config = dict(
    n_layer=12,
    d_model=128,
    n_experts=32,
    experts_per_token=6,
    d_expert=48,
    d_shared_expert=0,
    activation='swiglu',
    moe_layers=[0, 2, 4, 6, 8, 10],
    router_score='softmax',
    normalize_top_k=False,
    routed_scale=2.56,
    balance_loss=0.0183,
    balance_bias=False,
    router_z_loss=0.001,
    n_groups=8,
    groups_per_token=3,
    init_std_router=0.0297,
    lr_router=0.00189,
    vocab_size=2048,
    norm='rmsnorm',
    norm_eps=1e-06,
    tie_embeddings=True,
    optimizer='soap_variant',
    lr=0.00489,
    beta1=0.95,
    beta2=0.95,
    batch_tokens=[32768, 65536, 131072, 262144],
    seq_len=1024,
    train_tokens=481400000,
    steps=3937,
    dataset='wikipedia_en',
)
Below are experts of layer 8 (counted from 0) of a mixture-of-experts language model. Rows are named router (the router's row for the expert), gate (a neuron's input weights, with its number), up (a neuron's input weights, with its number) and show model dimensions 0-127. Each number is 128 + 32 x the weight over its row's rms, rounded and kept within 0 to 255.
Before each expert's rows: a language model's description of what the expert responds to; "mostly gets" lists some tokens that are sent to it at least half of the time. This comes from a sample of Wikipedia text that the model never trained on.

# expert 30
What it handles: Determiners and word-middle pieces. The, his, their, its and other determiners, plus short mid-word fragments after a capital, like Horse, Moon, myriad.
mostly gets: " The", "The", " their", " Her", " Christ", " his"
router [129 119 119 130  89 158 113 116 149  98 122  80 174  73 100  86 180 139 139 165 138 148  95  95 120  94 124 105 121 143 103 102 145 149 173 126 126 177 115 122 137 152  88 142  79 131 112 140 132 175  93 121 133 117 126 237 160 127 126  97 176 114 126  76 125  75 124 139  76 120 174 164  56 155  95 114 128  96 141 131 138  96 216 252 164 177 155  98 126  95 129 145  80 110 101 175 111 185 150 127 132  67 149 156 115 124 122 146 178 118 120 112 126 118 160 150 148 135 140  89 122 117 103 134 140 154 154 103]
gate1 [144 147 171 119 151 177 165 144 150 179 203 131 130  90 180  82 102 158 115 113  76 155 119 111 168  81 133 155 195 126  77 115 164 147 109 162 137  95  92 179 147 134 146 120 187  88 187  86 148 115 107 151 138 166 104  97 182 158 155 138  80 143 119 114 137 141  98 134 155 114 138  87 101 128 121 130 153 135  97  96 162 156 124 147  66 159 170 147  93 102  93 177 117  85 134 170 108  87 146 162 100 189 133 151  83  99 171 143 108  94 125  75 132 100 180 145 200  89 152 103 106  97 143 146 158 123 158 156]
up1 [ 52  95 135 117 143 102 163 136 129 133 162 147 172  54 150 161 154  99 103 124 162  94 130 115 115 206 133 119  88 144 155 102 138 125 209 130  78 110 140 135 116  51  63 195 108 148 150 154 112 121  94 133 147 103 182 109  90  81 131 120 148 122  60 143 125 106  93 209 196 125  98 107 134 156 161  93 139 121 135 122 172 126 112 124 130 172  82 174 134 118 128 201 117 120 198 143 121  97 167 177 148  92 129 155 148 111 152 113 146 148 102 166 177 124 136 126 125 144 142 107  79 130 121 132 114 157 115 139]
gate2 [135 149 174 146 158  59 176 105  89 149 143 130 149 124  92 166 137 136 119  72 134  85  93  95 116  80 113  73  96 108 117 136 148 174 154 119 125  91  86 151 184  84  84 111  79 139 131  98 123  98 137  94 168 103 121 126 187 136 114  41 168 157 155 124 110 104  92 132 148 118 108 116 141 130 197 157 153 118 102 148 126 151  93 192 187 152 136 105 142  84 119 167 173 142 146 161 116 109  99 118 134 114  74  74 142 126 141 147 150  80  83 100  67 153 104 114 135 158  32 152 111 157 171 136 116 147 119 109]
up2 [122 120 118 160 149 181 143 103  92 107 126 123  97  99  84  87 112  89 119  61  88 172 113  87 154 143 150 116 105 141 180 144 152 122 103 117  84 102 155  93 141 165 118 182  69 122 103  91 137 198  94 157 158  80 139 140  70 104  63 103 131 120 101 120  65  80 161 105 196 122  73 133 137 141  91 153 127 119 135 122 112 133 114  94 144 138 134 175 157 181  97  92 131  71 121 127 132 207 112 115 156  95 115  95 175 115 131 120  80 187 126 104 199 129 144 103 152 108 134 137 105  77 102  99 173 144 127 166]
gate3 [160 138 119 104 107 141  59 149 127 147 184 155 128 170 149 105 134 180 155 101  98 180 159  91 109 127 126 114 139  89 168  97 147 178 177  84 110 134 126  66 130 153 112 101  97 132 130  85  75 168 112 181 136 123 151 200 117 148  75  75 146 104 145  94  92 109 121 122  91 137 124 123 122 166 131 135  27 154 202 162 148 139 193 124  88  97 139 120 105  96 105 109  86 165 105 153 131 153 111 113  98 164  77 184 158 142 131 148 141 119 147 135 173 125 150 156 189 139  99 138 169  97 101 132 161  82  95 117]
up3 [123 141 114  89  80  96 200 125 121  93  75  73 193 103 134 183 139 177 193 159 103 141 163 133 168 104  98  99 127 107 103 139 113 113 177 117  76 104 146 206 191 108  95 141 188 112 128 142  69 211 141 121 147 133 173  95 137 118 101 134 111 113 142 142 149 140 169 170 141 197 118  86 105 141 132 136 187 145  69 142 156 165 172 180 146 146 126 123 148 116  96 117 131 100 151 158 116 150 113 163 107  87 118 115  95 112 150  77 151 145 130 154 152 108 116 111 142 105 169 129  96 158 170  71 110 150 122 120]
gate4 [ 96 109 131 145  54  99 116 142 128 104 138 137 109 151 120 156 134 145 166 234 121 184  97 133  94 100 119 108 118  99 103 110 149 106  95 108 176 131 132 113 159 129 118 189 100 156 112 143 103 177  92  98 105  46  85 128 154 108 156 104 100 104 117 139  99 122  87  66  98  55  78 146  93 128  82 121 153 101  68  99  38  62  85 138 106 156  92 158 142  93 124  70 154 123 184 121 106 127 169  74 109 128 122  80 175 107 180 129 111 114 138 140 117 125 148 141 122 129 130 141 113 157 126 109 149 121 118 108]
up4 [101 116 137 130  96 169 160 106  81 197 216 123 124 140 109 104 120 163 173 131  88 213 144 108 102 177 113 112 164 127 119 123  86  96 111 135  85 121 169 126  81  78 111 113 108 145 128 184 146 117  95 180 132 136 158 150 158 117  95 101 111 153  88 118 120  89 108 135 153 117 131 171 127 133  69 107 136  99 145 157  73 139 165  99 129  71  76  90  63 123 188 177 171 126 179 155 133  97 117 122 150 150 127 134  93 166  93 116 107 153 100 128  64 131 154  92 195 142 113 141 155 160 108 158 108 185 136 148]
gate5 [111  90 123 138 116  92 137 196 142 144 153 180 173  69  98  67 219  95 126 108 191 204  96  96 134 151 171 104 137 158  80 122 205 136 155 161 123 145 150 152 156 100 160 159 163 156 142 113 184 127 155 147 127 114  92 119 165 139 132 128 143 151 101 134 121 175 121 165 139 110 171 171 114 127 122 140 133 158 161 133 148 117 158 183 169  69 121 144  75 121  86 137 125 146 116 116 172  78 120  82 155 158 125 128 155 183 137 124 114 121 117 170  97 187 114  84  90  91 126 101 126 133 143 107  72 185 135 119]
up5 [124 162 123 129 177 177  62 169 147 125 110  94  20 187 119 154 155  60 128 118 106 132 124 140 133 110 126 165  75  94  59 102 120 100 145  63 161  93 119 137 138 164 110 101  94  99  69 142 138 184 163 117  86 163 143 153 132 135 123 138 129 139 129 120 112 111 127 100  65 128 159  94 125 109 104 143 136 119 158 152 126  93 140  73 150 160 186  45  98 138 108 111 126 146 126 103 110 154 110  88 130 127 147 104 112  99 134 183 166 148 186 119 132 131 166 121 175 131 173 124 121 205 155 110  73  95 127 137]
gate6 [132  74 120 116 143 136 110 185 107 194 133 155 121  56  77 167 155 147 123 217  72 121 159 182 156 139 101 125 117  69 115 168 166 167 136 169 111 115 125  96 150 141 142 173 142 105 121  80 121 163 156 109 136 172 131  89 168 150 160 188 176 134 140  92 125 127 143  99 148 125  99 147  93 112  73 133 104 136 128  99  99 170 100 144  78 138 116  61  98 173  80 137 136 104 100 127 143 170 107 153 193 145 111  73 147 122 140 187 142 130 154 123 110 162  85 107  74 102  84 122 100 135 108 102 154 150 116 176]
up6 [ 99 126 129 132  78  84 134 100 147 173 160 117 126 104  75 146  70  95  90 150 100 117 113 163 121 141  89 136  94 125 170 154  77 129 133 122 110 110 117  36 105 116  90  94 105 146 123  79  98  73 179 109 175 114  74 113 170  97 165 109 110 129 106 128  85 122 107  93  96 104 140 112 172 151  60 176 163 112 131 105 113 162 143  97 133 168 151 176 154  87  55 104 170 142 141 126  95 146 139 165  68 134 103 107 108 178 136  75 159 153 130 157  97 124  74 110  82 162 154 109 156 161 149  87 123 172  77 108]
gate7 [130 127 146  80 108 197 101 121  61  79 152 131 148  93 128 115 153 157  85 149 113  94 150 121 184 100  74 119 146 128  95 145 213 114 140 143 128 130 158 142 140 105  73  94 131 103 124 201 167 137  85 119 189 110 142 126 131 158 139 125 184 163  75  75 121 108  63  96 114 137 157 152 109 141 111 141 118 154  96 164 117  72 101 101 143 181 130 116 137  58  95 141 100 143 130  95 169 150 181  81 141 163  85 136 160 137 183  92  66 110 154 160 108  97  98 172 144 108 171 131 142 176 129 128  95 110 131 122]
up7 [131 172 148 107 173 144 181 129  77 134  67  96 155 113  86 131  92 157 132  83 120 111 161 168 121 169  46 133  68  94 118 136 105 107 136 150 153 140 173 108 139 132 167 160  95 168 106 152 166 126 121 113 107  99 167 118 112 175  78 110 169 112  89 115 157  99 155 179 108 150  31 106 119  92 100  84 106 147 117 113 191 103  88 143 135 170 143 101 128 104 126 147 108  94 113 112 129 158  92  85 168 134  65 139  77 141 131 123 161 161 167 102 117 144  79 100 146 137 110  59 111 138 116 131  94 109  47 121]
gate8 [ 82 129 103  97  96 138 120 142 107 140  84  75 166 101  91 147 155 161 161 126  91 122 137 123 157 118 158  97 171 146  99 121 171 113 133  75 104 154 155  94 128 122  70 100 129 117 104 140 119  76 202 191 142 111 157  89 110  74 124 107 147 115 129  92 161 162 149 130 137  75  99 159 114  57 194 107 145 125 109 118  82 157 136  93 112 162 136 154 187 123 126 138 158 146 112 145 123 146 154  73 105 171 125  98 160 116 165 135 100  82 143 105 163 188 123  55 124  94  91 107 149 174 124 152  95 207 202 122]
up8 [110  96 118 109 114 113 137 165  75 115 180 131  95 141 112 158 109 114 131 135 106 126 127 143 179  94  73  91 118 152  84 122 167 168 157  90 125  48 140 158 152 123 107 101 173 109 165 120 107 142  45  63 143 143 109 176 101 112  96 141 142 178  80 159 158  87  94 134  86 156  99 174 146 153 109  90  94 135 122 140  40 112 129  95 139 141 124 107 113 122  61 229 130  70 130 151 119  85 132 130 130  72  99 117 140  75 177 182 139 129 145 139 153 174 112 117 110 114 130 136 121 150 115 111  99 159 106  87]
gate9 [114 127 160 143 149 125 186  99 197 125 182 117 149  40 148 128 140 112 128 182 105 138 128 133 102 102 118 115  92 134  72 163  70  75 188 175 114  78 107 127 117 176 127  82 107 133 146 180 133 106 143 188 141 117 113 127 113 136 174  60 132 163 127 138  69 116  96 123 113 167  85 135 122 147 127 159 149 157 141 108 130 113 147 137  98  96 134 154  45 114 134 169  98 127 117 121 145  77 126 166  96  55 145 173 122 124 143 129 126 175 108  74  83  87 160 108 137 187 116 143  94 133  71 116 152 115 111 180]
up9 [116 108 107  96 152 114 161 148 164 166 148 118 148 140 144 126 121 140 136  81 186 109 135 112 102 166 144 186 150 151 112 103 116  95  66  93 117  87 168 136 119 130 153 129 132 142 126 106 190 140 119  81  98 205 141 111 129 115 164  86 221 152  56  69 215  63 144 130 134 141  98 107 124 153 146 115 141  80 107 119 137 145 125  95 134 161 158  75  99 103 136 162 107 218 127 107 105 122 126 115 121 138 122 152 124 121 128 176 173 169 108 196 123 134 190 119 132 158 123  98 165 194 107  95 110 142 140 157]
gate10 [125  74 176 125 148  72  87 120 122 114  85 139  93 143  80 177 131 146  95 132 153 135 126 115 135 138 138 171 142  82 146 160 119  95 147 106 118 154 160 138 181 130 126 105 149 100 164  99 117 180  99 139  79  76  64 134 133 144 111  97 155 113 157  98 162 151  57  88 143 134 100 138 133 134  74  89 106 161 132 148 160 124 227  92 115 101  99  41 203 137 146  92  85 128 157 138 154 112 170 117  97 121 144 146 125 107 101 112 142 114 113 159 109  95 184  88 172 137 163  69 167 151 119 160 143 145 194 109]
up10 [126 145  87 111 155 153 153 134 111  83 101 127 158 131 183 149 119  49 102 110 114 123 167 114 151 151 129  96 148  96 140  82 125 147 154  34  68  87 107 121 179  48  70 139 101 164 107  88 183 195 184 182  91 136 143 130 117 174 121 113  81 104 113 135 121 126 164 133 127 106 141 127 175 138 163 142  81 144 173 146  83 134 126 105 215 141 139 125 103 152 171 109 142  93 141 160 117 116  48 125 113 146 128  99 141 140 120 120 143 124 121 107 120 146 136  98 109  93 120 153  84  80  50 142 144 111 123 146]
gate11 [117 109 173 127 149  87 119 156  34 138 125 176  95 138  98 120 157 165 189 128 113 109 134 107  90 123 127 155 167 129  84 134 134 114 114  76 160 117 113 142 181  79 185 117 142  67 120 161 144 126 112 157 147 139 142 189 177 162 117 139 135 165 116 116 106 128 149  99 110 154 109 143 127 204 193 134  44 101  95 145 153 172 101 114 140 126 154 114 202  23 164 109 140 126 144 129 127 135 153 108 162  75 126 107 119 152 126  98 165 111 130 150 119  99 171 187  79 138 167  90 121  89 132 114 133 131 125  85]
up11 [174 134 124 135 167 153 142  96 120 170 204 184 107 123  88 132 100 110 123 151 168 136  97 172 101  95  95 135 136 162 107  79 131 130  79 133  82 100 135  85  92 135 155 124 156 173 112 114 168  78 207 136 146 167  69 119 124 126 129 158  62 108 134 145 145 148 102 171 112 159 121  79  81 159 138  93 127 150  75 173 139  62 119 171 112 136 165  96 117 142 103 141 146  93 126  87 141 133 217  92 132 103 135 144  81  97 164 153 165 163 184 186 132 168 127 111 140  98 111 141 173 123 159 123 120  91 160 166]
gate12 [189 126 128 184  69  91 104 104 174 145  82 173 131 100 102 143 120 123 130  85 212 128 154 103 132 139 138  70 153 173 162 126 165 130 129  86 114 173 118 181 109 186 136 133 153 129 141 169 111  43 165 130 121 162  82  94 183 124 137  43 122 141 112 125 101  59 160  88 127 155 184 126 127 145 111  99 108 100 106 109 125 138  92 117 135 120 161 149 131  40 130 153 112  90  89 151 147 156 135 100 160 138 143 141 137 150  99 115 130 109 143 130 206 125  84 150 104 131  92 144 146 107 115  83  96 145 107 170]
up12 [124  77 144 152  86 105 153 143 158  90 105 154  94  89  86  80  34 125 152 109 112 134 109 121 113 145 107 121  98 112 132  86 134 119 118 130  82 156 147 151 111 170  55 110  57 121 130 140 113  70  94 173 146 140 131 109  99  98 107 160 138 126  92 170 148 152 112 159  70 181 178  72 116 160 141 127 171 155  95 180  96 120 127 108 155 137 124 158 162 129 161 114 122 150 148 180 113 171 161 104 150 147 139 120 197 138 160 123 125 204  59 111 111  83 122  47 148 167 112 150 146  93 161 115 102 124 104 141]
gate13 [ 99 107 144 134  85 115 129  74 132  81 100 108 133 149 132 131 171 135 124 121 143 110 110 181  83 141 153 108 162  91 134 133 108  92 149  97 146 121  68 154 130 108 147 130 158 228 115 126 137 124  50 155 195 145 126 115 161 104 139 155 114 111  92 206 120 104 134 149 154  76 166  43 119 149 111 177 162 146 135 181 105 180 136 160 133 134  80  83 179 114  74 120 170 116 127 125  96 117 188 103 158 123 157 140 149 125 136 146 102 121 130 146 105 139 155  91 141 164  90 169 100 145  65  84 101 196 141 101]
up13 [ 62 117 141 135 120 125 166 142 157  99  61 157 147 129 109  73 106 108 130  98 134 110  92  73  75 215  98  75 102 123 160 170 143 162 123 175  96 135 154 174 108  87 180 151 196 135 148 149 159 115 145 159 143 169 136 150 142 144  75 104 167 141 201 197 161 124  98 155  80 106 153 116  50  92  83 113 147 142 153  74 117 109  79 133 133 110 130  80  75  87 140 150 101 141  96  94 128 117 130 136  66 115 140 125 151 112 105 130 164 147 116  91 111 114 144  82 132 128 112 118 117 140 158  86 141 131  81 130]
gate14 [ 99  80 130 132 177  72 112 105 122 121 104  98 148 107  92  66  75  73 148 170 105 108 100 149 120  60 112 121 112 139 125 136 150 166 167  95 202 154 148  60 143 131 129  88 105 107 160 215 113  80  96 137 132 136 112 136 106 184  88 121 140 171 151 118 166 175  67 138  77 141 155  94 102 118 147 113 167 161 125 143 129 121 141 191 167 162 154 134  74 144  94  78 182 129 159 118 141 164 137 130 146 121 158 173 176 146 132 123 106 135 103 131  98 132 168 108 190  59 147 129 133 129 161 160 148 154 104 114]
up14 [170 126 131 135 144  94 131 122 152 130  91 114 206 105 121  93 152 120  92 114  81 100 173 101 134 142 102 183  47 127  99 141 130  88  82 115 163 126  87  82 120 148 196 118 110  69 140 125 138 122 144 165 104 136 149 113  88 153 173  81  56 173 149 109 148  84 133  27 114 119 122 157 103 104 132 135 125 123 142 109 141  74 154  69 143  93 132 156  87 148 163 128  80 166 178 186 103 121  93 116 124  97 144 124  88 117 149 130 125 167 148 120  97 140 127 161 126  93 123 126  97 100 157 155 127 102 178  40]
gate15 [112 133 137 144 156 104 143 117 150  96 158  90 112 154 139 124 229 147 156  87 101 209 107 140  93  95 145  80 138 141  82 147 116 155 101 125 176  99 103  96 130 130 148 181  91 113 139 174 125 153 169 126 204  80 101  86 153 137 112 123 151 173 160 140 123 110 120 110 119 158  85  97  86  78 148 140 158 159 153 153 139 177 118  62 153 133  96 167 137 169 140 168 133 148 157 182 121 107  91 122 134 179 137  99 136 126 112 132  79  50  97 140 131  80  69 159 138 100 158 153  77  95 102 123 115 111 179 174]
up15 [133 119 125 106 169 147 116  69  89 146  85 210 115 141 125 104 134 149 120  68  91 136 108 118  98 156 138 129 141 132 169 137  84 161 166 119 161 114 139  89 117  95 102 135 130 165 144  94 148  39 150 139 155 116 159 148 120  86 148 103 131 169 116 117  91  99 135 151 165 157 164 156 155 176 208 102 161 174 115 139 175  90  79  62 110 176 146 176  97  70  96  90 123 151 155 130  52 199  97 105 116 159 158 135 174 132  93 112 153  93 145 143 118 141 164 146 155 169 123 100 162 148 104 136 124 107  94 170]
gate16 [107  96 114 127  91  97 104 123 131 112  96  49 170 165  68 122 144 112 142  99  81  96 113  93 149 130 121 108  33 175 115 173 171 164 119 113  82 164 145 105 116 158 192 120 158 184 144 141 105 123 130 134 129 121 120 129 124 101  95 168 140 125 108 136 118  68 152  65 117 174 176 137  83  92  68 150  88 110 113 126 116 100 164 139 108  84  85 153 102 157  90 132  77  96 133 183 205 109 119 110 134 142 154 116 148 202 152 151  96  95 141 135 119 158 125 151 174 146 133  80  97 148 134  84 105 124 108  75]
up16 [ 78  93  98 121 109 139 114 112 110  79 134 156 120  89 174 118 142 105  97  82 114 120 114 110 192  82 143 163 128 153 151  66  91 105 150 143 128 110  63 100 144 135 187 101 150  93 112 143 167  92 201  76 119 136 126 117 128 139  89 132 185 144 119 104 118 144  86 121 147 172 164 131 100 120 150 118 146  77 165  64 131 175 149  54 140 165 135  93 121 149 138  95 123  83 149 130 123 109  62  67 102 166 130  91 104 134 130 128 152 148 144 144 184  86 135 168 150 152 171 101 172  85 114  84 197 163 139  77]
gate17 [ 96  46 134 140 126 154 120 108  78  87 177 199 115  84 131 119  95 190 139 190 144 130 134 140 164 113 163 104 190 170 134 150  73 185 143 111 124  89 148 131 150 133 171 155 125 169  74 150 159 132  54 141 101 112  83 177 152 115 122  96 105 147  87 125  96 141  91  82 116 110 117 154 176 156  97 129 110 124 103 130 142 142 111 116 181 138  80 107 118 111 187 116  96 173  99  97 178 123 160 131 132  96 109 145 123 137  87  90 140  92 114  71 163 122 177 142  83  88 137  83 147 123 148 186 151 162 115 151]
up17 [ 29  95  77 163 158 214 129 161 118 159  81 128 148 111 134 127 123 161 167 133 134 116 147 167 139 140  91 190 130 166 146 165 126 134 164 110 135 138 156 137 156  70 172 152 176 119 133  99 156 121  88 115 126 145 131  72  59  78 157 101 134  61 132 149  79 109  90 134 144 148  59 168 167  95  93 140 148 146 142 124 165 114  93 157  85 121 175 184 132 123 121 117 161 144 120 108 165 123 144 117  89 100 117 170 102 162 192  70 145 119 134  87 163 108 141  84 181 136 110 123 111 150 136 141 154 173 143 131]
gate18 [167 115 112 150 142 136 161 173 156 127 104  96 126  52 183 103 134 140 118 105 106  34 107  85 135  80 153 109 101 129 152 130 126 126 155  88 133 129 170 126 110 165 128 128  78 141 174 129 121 127 130 116 165  85 108 189 106 145 179  91 138 212 106 131  79 167 141  89 124  41 129 133  71 162  89 102 147 114 178 105 111  96 108 120 153 108 154  73 113 121 151 173 135  97 136  85 136 111 161  96 172  88 115  91 145 140 131 138 147 101  95 137 179 120 170 166 133  72 125 121 186 127 148 108 117 116  52 151]
up18 [103 129 146 155 157 158 127 110  64  94  87 116 152 156  86 128 131 139 165 161 182  89 123 182 115 154 125  90 144 155 104 160 131 132 127 153  76 146 143 123 178 121 127 102 153 148 172 124 109 127 125 132 134  56 168 175  98 169 145 104 133  83 134 147 119 159 158  83 141  55  46 143 125  96 123 155 176  70  86 132 123 107 137 101 131 144 136 143 135  60  88 168 194 128  96 170 140 149 142 118 109 158 114  94 131 142 184 135 162  89 109 110 133 142  51  93 140 137 123  87 161 133 139 148  43 167 129  61]
gate19 [ 97 135 192 187 120 158 207 131 108 104 132 148 114 154 144 147 137 128  58 136  94  89 149  72 171 106 110 166 128 127 142 139 164 116 152 102 169 182 167 110 110 146 109 136 194 116 131  81 145 122  85  67 182 153 106 122 105 141 111 113 121 150 163 117 133 129  63  80 186 105 139 169  73 163 122 138 101 152 165  46  78 154 117 155 141 130 153  95 172  93 115  76 147  77 124  92 144 135 127 118 158  74 148 124 115 112 110 112 140 139 130 112  96  81 132 175 195 130 189 148 127 164 132 140 109 142  97 163]
up19 [108 116 144 114 155 160  79 102 148 143 114  86 121 126  86 103 199 179 105 170 108 189 135 104 124 170 105 143 178  95  91 122 155  80 158 200 132 165 105 174 107  78 110 115 157  69  71 155  76  96 119 123 125  88 170  92 102  97 186 165 155 119 131  96 165  89 195 162 127 158  83 131  83 125 118  92 108 144  94 130 172 138 116 155 144 133 166 161 166 111 172 109  75 140  93 102 158 125  85 129 104 132 102 138 141 122 150 161 156 108 153  94 130 156  96 133  81 141 137 161 144 175 134 189 102 173 175 124]
gate20 [ 82 156 115 103 177 125 106 158 129 112 172 132 107 136 155 140 154 200 141 165 111 162  70  98 175  62 101 165 119 145 118  99 121 129 149 123 108 132 117 182 125  60 104  75 162 102 164 133 175 123  90  95 167 124  96  91 121  63 108 195 125 125  81 153  90 140  71 163 131  87 225 143  99 125 143 123  41  98 133 121 120 175  96 150 171 131 178 120 119 118 175 135  95  79 146 155 144 113  98 126 124 154 148  81 153 143 112 113  99 117  86 109 164 112 135 128 147  96 114  83 113 148 137 153 123 109 125  78]
up20 [142 140  97 182 131 162 133 123 173 152  94 123 161 166  92 170 136  89 120 165 117 115 160 108  94 132 108 118  56 144 124 164  62  80 188 100 121  86 155 100  90 112 131 136  98 113 149  96 123  82 123  90  58 118 137 146 136 143  69 131 143 131 139 141 111 116 207 104 110 113 128 117 118  94 153 123 117 179 157 179  93 187 114 119 115 115 146 156 176 143 108  94 105 167 160 146 157 118 164 139 108 114  75 114 192 175 134  52 167 150 181  84 135 148 159 150 137  75 156  68 156 125 103 153 133  94  65 115]
gate21 [179 120 103 105 112 155  46 165 203 135 157 110 163  85 141  93 186 143  80  54 166 152 172 105 141 120 130 162 141 114  91 100 255 165 175 130 132 126 115 145 108 133  91 160 133 124 116 117 136 128 120 152 101  98  65 105 174 121 138 109 110 111  97 143 160 108 111 133 139 131 137 145  99 101  94 169 144 150 142 149 152 158 176 109 162  75 112  98 120 142 134 145  66 110 126 110 136  78 100  88 144 167 124 177 162 103 115  95 155 168 152 143 125 157 165 136 152  67  95 132 136 105 111  96  76 126 128  76]
up21 [111 114 129 119 122 123 138 172 136 154 143  74 106 109  83 138 111 103 122 152 163 174  94  87 141 126  97 115 156 145 151 161  74  89 136 124 130 153 115 153 105 162  82  82  89 179 107 188  93 104  39 118 125 122 119 156 132  58 124 123 115 108 149 138 124 158 176 147 119 130 139 134 102 147 162 141 126 143 216  81 102  53 120 110 132 123  61 141 149 144  88  95 136  92 161  95  37 141 172 106 144 128 197  67 152 181  83 137 110 162  97 119 186 140 130 129 143 147 164 143  91 118 133 170 153 134 110  97]
gate22 [127 144 127 157 119 139  56 138  63 167 136  67 178  92 156 142  85 117 143  66 135 134 113  59 157 143 122 142 118 156 121 178 147  92 193 165  92 116 161  96 149 145 140 136 110  50 121 191 154 128 157 125 155 138 154 142  98 200 114  56 136 178 145  94 189 109 168 109 162 107  94 133 152 110 131 145 136 127 129 152 123  66 173  68 141 121 172 114  74  97 159 112 137 111 123 132 150 143 144  84 131  70 117 138 126 137  84 128 124 142 113 166  57 126 165 133  91  89 108  93 116  92 141 141 153 162 119 147]
up22 [131 128 149 184  64 130 123 160  91 159 168 135  85 136 156 116 140 131 162 125 140 166 120  92 125 136 117 109 162 145  67  97 106 159 167 147  88  89  96 130  65 155 161 135 108 180 134 124 102 150 168  75 174 132  98 128 110 121  69 163 123 120 115 149 141  89 136 131 130  91  86 132 212 133  88 148 109 190 153  95 159 216 139 106 119  78  82 136 115 101 187 189 133  83 182 147 149 128 101 125 151 121 172 118  66 118 143 130 118 138 126 173  86 115 161 137 139 129  78  76 117 128 113  78  77 154 120 168]
gate23 [106 111  83 149 161  87 104 147 170 166 129  98  88 146 174 161 168 129 128  53 153 100 156 162 194  87 123  91  89 182 138  87 127 107 154  96 192 113 207 118 152 153  88 124 102 188 164 179 124  98  48 132 166  98 156 133 139 125  88 154 143 120 137  89 123 111  92 125 163 164 132 140 125  99  77  98 133 124 102 174 115 143 123 136 152 183  83 122 104 135 153 202 107 150 142 143 104 125 131 146  92 119 139 176 186  75 183 108 115 117 144 145 129 163 130 121 187 139  89 115 122 173 108 100 162 116 120 124]
up23 [ 99 127 140 157 100  99 168  75  96 132 156 119 103 142 189 162 157 110 154 171 138 100  96 109  59 159  67  75 153 151 167 172  90  69 100  92  57 122 178 184 194 111 139 111 117 158 181  58 147 107 131 131  94  85 116 110 183 118 140 132 124 166 128 135 117 118 150 104  98 114 145 145 102 142  59 118 168 180 113 108 116  86  79 127 132  98 130 139 124 154 132 130 184 134 139  66 137  82 144 160 119 107 123 144 113 148 131 143  82 154 110 152  40 142 134 149  82 153 136 154 110 132 120 114 152 188 130 124]
gate24 [105 160 117 115 189 130 170 175 186 126 129 136 134 136  81 110 165 181 106  99 106 106 120 165 143 119 111 124 133 121 162 120 134 101 166 126 116 110  88 191 143 123 207 111  88 174 173 130 115 127  90 149 150  90 156 131  96 115 201 144 172 126 153  90  97 153  68  54 164  85 138 119 117 146  88 127 138 123 102 171  92 157 128 127 117 109 128 120  86 149 122  78 167 113 120 154 127 174 221 154 108 110 101 206 145 113 197  92 155 148 101  72 140 129 147 149 157 149 153 125 125 104 108  79  99 171 139  96]
up24 [143  90 123 126 146 113 124 128 143 132 154 123 155 120 112  99 164  79 108 124 115 141 132 119 177 127  94 133 113 167 107 165 120 153  71 147 132 105  94 138 137 125 116 138 144 176 131 155 133 109  90 152  62 165  64 134 166 104 164 117 117 158 113 138  86 100  72  52 183  89 105 157 191  43 133 164 108 127 117 130 157 131 175 199 116  86 115 103  80 157 136 116 171 122 132 222 140 156  92 175  94 199 185 129 118 117 140 130 125 155 107 141 149  71 159 174 139  97  98 177 137  98 137 115 133  82 148 168]
gate25 [158 102 111 170 111 112 132 170 141 123  75  95 138  69 125  86 118  72 156 141 105 174 168  40 136  92 173 189 161 112  89 139 169  94 112 142  87 113 131  83  77  80 135 124  69 105 169 127 166 131  96 143 137 140 138 140 162 107 166  90 171 148  47  79 147  99 104 112 133 113 124 127  97 106 175 110 198 111 136 119 101 153 171  98 184  85  99 123  89  38 114 164 121 169 100 140 153 138 111 155 130 159 162 135 131 122 177  71 144 155 122 136 143 117 125 153 119 125 137 120 105 136 163 122 138 131 141 184]
up25 [115 167 119 162  94 120 127 132 188 141  92  85  97 136 115  85 106 105 111  50 165 151 112 112 144  66 132 149 130 138 143 151 109 151 145 173 163  78 125  95 126 155  92 147 160 137 153 170 110 108 100 133  96 127 119 143  98 148  89 122 150 174 195 136 158 175 106 154 111 140  88 133  66  86 112 132 149 164  77 107 161 107 138 129 110 165 130 119 177  82 141 128  81 188 167 175 133 151 173 116 126 145 150 157 201 105 157 139 162 183  94 194 175  58 104  79 175 120 120 158 149 126 140 197 152 134 119 112]
gate26 [106 120 120  71 160 103 175  56 159 101 136  69 122  99  92 167 145 132 173 138 175  90 132  96 111 138 126 104  91 112 105 102 104 149 176 117 142 105 121 150 129 126  83 102 116  93 114 168 160 139  74 129 123  78 117 127 146 142 100 146  50 192 128 129 196 126  76 123 103 152 102 106 115 115  60 121  78  91 104 130 153 104  45 160 106 131 108 150 133 116 147 128 126 106 144 129 115 121  41 165 175  96 128 156 106 128 186 160 157  94 146 189  70 141 115  80 149 185 109 112 105 143 103 101 139 110 108 155]
up26 [135 118 193 140 147  99 156 184 145 120 102 136 177 138 155 145 108 113  88 100 158 123 117 186 136 120 121 196  40  91 112 104 150 164 135 105  86 201  59  91  98 131  72 168 130 122 123 115 130 122 123 108 105 135 131 110 107 116 101 108  71 161 139 160 142  70  85 191 135 143 131 166 143 176 101 130 139 148  76 118  67 152 149 137 107 173 178 114 111 130 127 117 106 195 119 115 109 184 116 122 152 147 182  64  60 124 127 163 100 172 133 161 159 114 127  87 129 125  92  90 117 137 102 132 117 184 124 140]
gate27 [ 59 100 101 143 120 151  67 111 143  75 146  46 126  80 168 136 220 150 149 107  74 100 179 111 171 143 122 126 201 134  94 150 110 167 160 104 172  86  71 145  81 126  99 104 121 173  77  71 167 114 148 172 116 151 154 172 168 127 129 137 106  83  96 115  90  59  81 136 131 168 177 125 129 119 105 131 110 148 188 112 144 164 139 116 128 112 147 132 163 203 200 123 140 123 131 137 120  91 129 127  86 130 124 130 136 136  97 140 115 127 158 142 125 122 125 143 151 162 119 123 140  88 108 174 135 111 101 122]
up27 [ 75 127 111 121 121  90 125 156 106 141 118 119 147 196  97 151  74 133 104 109 183  87 118  49  94 173 174 137  92  91 189 160 125 194  86 133  42  97 162 163 129 116  93 150 125 106 139 108 206 145 102 160 164 118  75 148 116 101  82 119 120 118 131 129 152 130  43  88  98 112 146 109 124 167 127 102  66 130 162  95 133 102 119 165  64 161 150 122 141 128 109 154 138 137 154 128  91  97 137 105 147  99 146 109 147  90 142 175 117 169  84 120 135 179 149  86 119  74 146 152  72 145 142 120 125 123 113 143]